config = dict(
    d_model=128,
    n_experts=128,
    d_expert=32,
    d_shared_expert=64,
    activation='swiglu',
    normalize_top_k=False,
    balance_bias=False,
    vocab_size=8192,
    grad_clip=0.5,
)
Below are experts of layer 2 (counted from 0) of a mixture-of-experts language model. Rows are named router (the router's row for the expert), down (a neuron's output weights, with its number) and show model dimensions 0-127. Each number is 50 + 15 x the weight over its row's rms, rounded and kept within 0 to 99.
After each expert's rows: "comes before" lists some tokens at least twice as common just after its tokens as in all text; "raises" lists some tokens whose logits its average output raises strongly, later layers aside. This comes from a sample of Wikipedia text that the model never trained on. Tokens count by the router's weight.

# expert 55
router:69 43 26 73 45 58 52 41 38 31 57 29 52 57 46 79 40 56 68 41 17 51 32 46 29 50 43 66 80 52 55 45 72 35 49 58 34 42 56 40 43 68 76 34 59 54 36 38 52 66 36 60 37 51 53 29 60 23 63 60 48 41 52 26 51 63 41 40 60 78 34 22 35 43 56 53 43 72 71 40 38 51 44 15 47 71 43 63 53 55 60 53 60 52 57 54 57 49 65 52 51 64 35 57 64 42 93 32 74 28 53 51 58 71 30 20 77 67 22 64 43 53 78 35 41 37 61 60
down0:26 36 74 52 41 33 51 59 39 55 37 39 71 44 50 35 29 58 28 00 47 53 55 34 39 49 62 48 48 17 35 49 41 46 54 63 40 36 51 38 55 43 48 55 34 49 46 70 36 41 30 41 52 42 29 60 36 67 57 60 89 65 76 61 47 50 43 56 38 50 59 32 60 40 44 48 51 59 36 30 24 56 59 53 65 52 52 32 64 49 58 54 30 48 53 67 58 53 70 47 70 61 49 20 69 81 42 33 30 68 24 80 61 75 42 51 34 52 58 48 88 33 45 51 56 73 22 38
comes before: "|", "s", "ers", "ated", "-up", "ay"
raises: "s", "at", "end", "ar"

# expert 101
router:59 68 34 49 52 38 34 32 23 58 67 50 45 26 67 63 23 24 52 26 67 69 26 25 46 65 52 54 35 32 66 74 42 48 25 24 28 36 27 52 42 52 57 39 59 36 65 40 70 71 36 69 75 69 58 21 56 59 45 49 50 58 73 37 46 41 68 72 31 49 59 65 36 25 80 50 61 47 55 47 56 68 61 78 47 46 64 64 67 57 46 45 52 15 58 58 61 48 69 38 51 34 52 51 39 49 39 52 44 30 78 49 47 54 53 50 69 53 36 38 51 25 32 66 58 40 73 67
down0:38 45 57 53 46 51 55 52 45 38 37 59 56 55 60 63 25 21 47 65 47 82 61 43 54 72 30 42 25 31 61 53 45 59 51 47 55 50 31 54 56 31 46 61 26 68 40 49 70 24 33 54 29 31 41 64 72 50 65 55 39 39 64 41 38 52 44 57 95 56 43 60 46 40 28 43 36 15 40 39 72 52 53 61 47 73 36 38 48 27 44 33 65 62 36 51 57 35 63 77 61 38 44 44 19 21 32 60 79 75 40 45 50 85 75 70 43 39 61 60 56 48 35 29 37 34 48 64
comes before: "20", "19", "1", "2", "0", "3"
raises: "25", "24", "30", "23", "12", "13"

# expert 11
router:61 54 71 25 41 58 48 54 38 80 49 31 47 75 40 51 43 57 28 54 43 80 46 60 69 55 38 10 60 28 57 54 30 53 68 50 56 33 54 75 40 60 35 47 30 69 62 35 64 70 41 40 38 55 53 41 40 38 70 71 45 69 61 53 54 41 58 46 51 21 55 47 51 42 27 63 56 46 35 39 72 46 52 50 37 71 74 68 52 84 38 47 26 35 43 60 58 17 26 30 63 27 25 55 58 36 52 26 39 46 40 39 43 51 50 52 67 62 82 59 59 40 47 26 68 64 27 68
down2:51 32 42 31 28 53 34 51 74 51 50 30 57 66 53 57 47 54 51 81 45 48 55 69 50 36 69 45 42 66 50 39 42 54 62 53 46 51 67 29 55 59 43 64 66 22 68 88 62 57 60 62 45 28 45 58 56 65 28 71 45 26 46 52 66 33 68 57 33 35 54 62 23 65 71 36 60 74 40 65 39 42 67 61 42 37 75 57 52 58 72 60 55 56 63 48 39 39 09 33 64 56 46 46 84 55 67 12 42 58 61 55 67 22 37 61 82 32 44 33 60 66 56 77 61 50 41 43
comes before: " the", ".", ".S", " a", "The", "07"
raises: ".", ",", ".\n\n", " (", ";"

# expert 14
router:55 33 55 65 48 79 23 75 63 54 67 33 23 72 42 47 29 58 56 49 51 62 66 70 12 22 39 64 36 65 84 72 56 37 55 39 34 61 74 29 43 55 64 46 60 35 22 52 48 36 67 48 44 63 78 52 44 44 79 55 50 35 54 49 46 58 36 43 56 37 50 52 42 38 43 38 47 57 60 37 63 45 74 53 65 39 34 50 51 35 56 65 32 62 67 44 30 43 59 59 77 42 45 63 34 27 26 25 63 35 32 37 71 58 81 36 65 74 43 57 63 30 53 53 36 37 47 70
down2:34 60 54 35 55 43 56 54 20 49 39 14 57 39 67 34 50 33 37 73 47 51 47 57 35 35 35 35 22 62 53 58 51 39 30 37 54 40 43 42 39 45 54 70 51 53 54 70 44 61 37 49 32 67 25 59 78 62 33 54 39 41 59 47 56 27 31 45 45 49 39 59 67 33 35 43 32 55 54 62 71 44 40 63 66 70 53 18 55 57 54 32 69 52 82 83 51 58 62 61 35 43 55 50 49 49 33 75 25 51 37 65 54 46 53 65 51 18 80 53 16 36 02 38 38 45 42 28
comes before: "|", "-", " the", "ing", " a", "ions"
raises: " a", "\n", "es"

# expert 123
router:37 45 47 63 54 48 33 68 36 47 50 26 17 53 47 40 63 32 58 75 33 36 29 33 46 26 47 46 38 54 59 10 36 27 57 53 46 53 30 72 41 35 56 71 41 67 51 56 51 56 35 46 61 42 53 41 68 45 34 65 56 64 50 21 75 27 36 33 11 34 85 82 73 56 61 44 43 58 63 61 29 64 34 75 63 58 51 38 44 47 65 70 44 56 57 61 39 55 30 43 69 37 43 72 59 46 27 68 53 37 41 53 26 25 54 46 66 55 71 44 56 46 77 59 65 53 41 48
down0:47 58 65 44 62 67 74 42 47 46 71 32 34 34 81 68 59 48 27 38 33 51 54 52 53 71 40 47 19 46 67 59 74 79 38 31 61 67 33 56 72 41 37 48 55 64 67 34 64 48 61 65 63 38 38 37 39 57 56 60 57 50 15 58 75 58 38 26 37 80 51 51 70 35 56 75 46 53 76 61 68 70 68 46 58 58 38 52 26 40 73 72 69 67 45 69 43 60 55 58 44 46 75 27 39 52 34 49 62 73 32 56 21 35 47 15 58 52 51 64 50 71 50 47 36 58 42 44
comes before: " |", ".", " The", "0", "–", "5"
raises: "0", "8", "9", "5"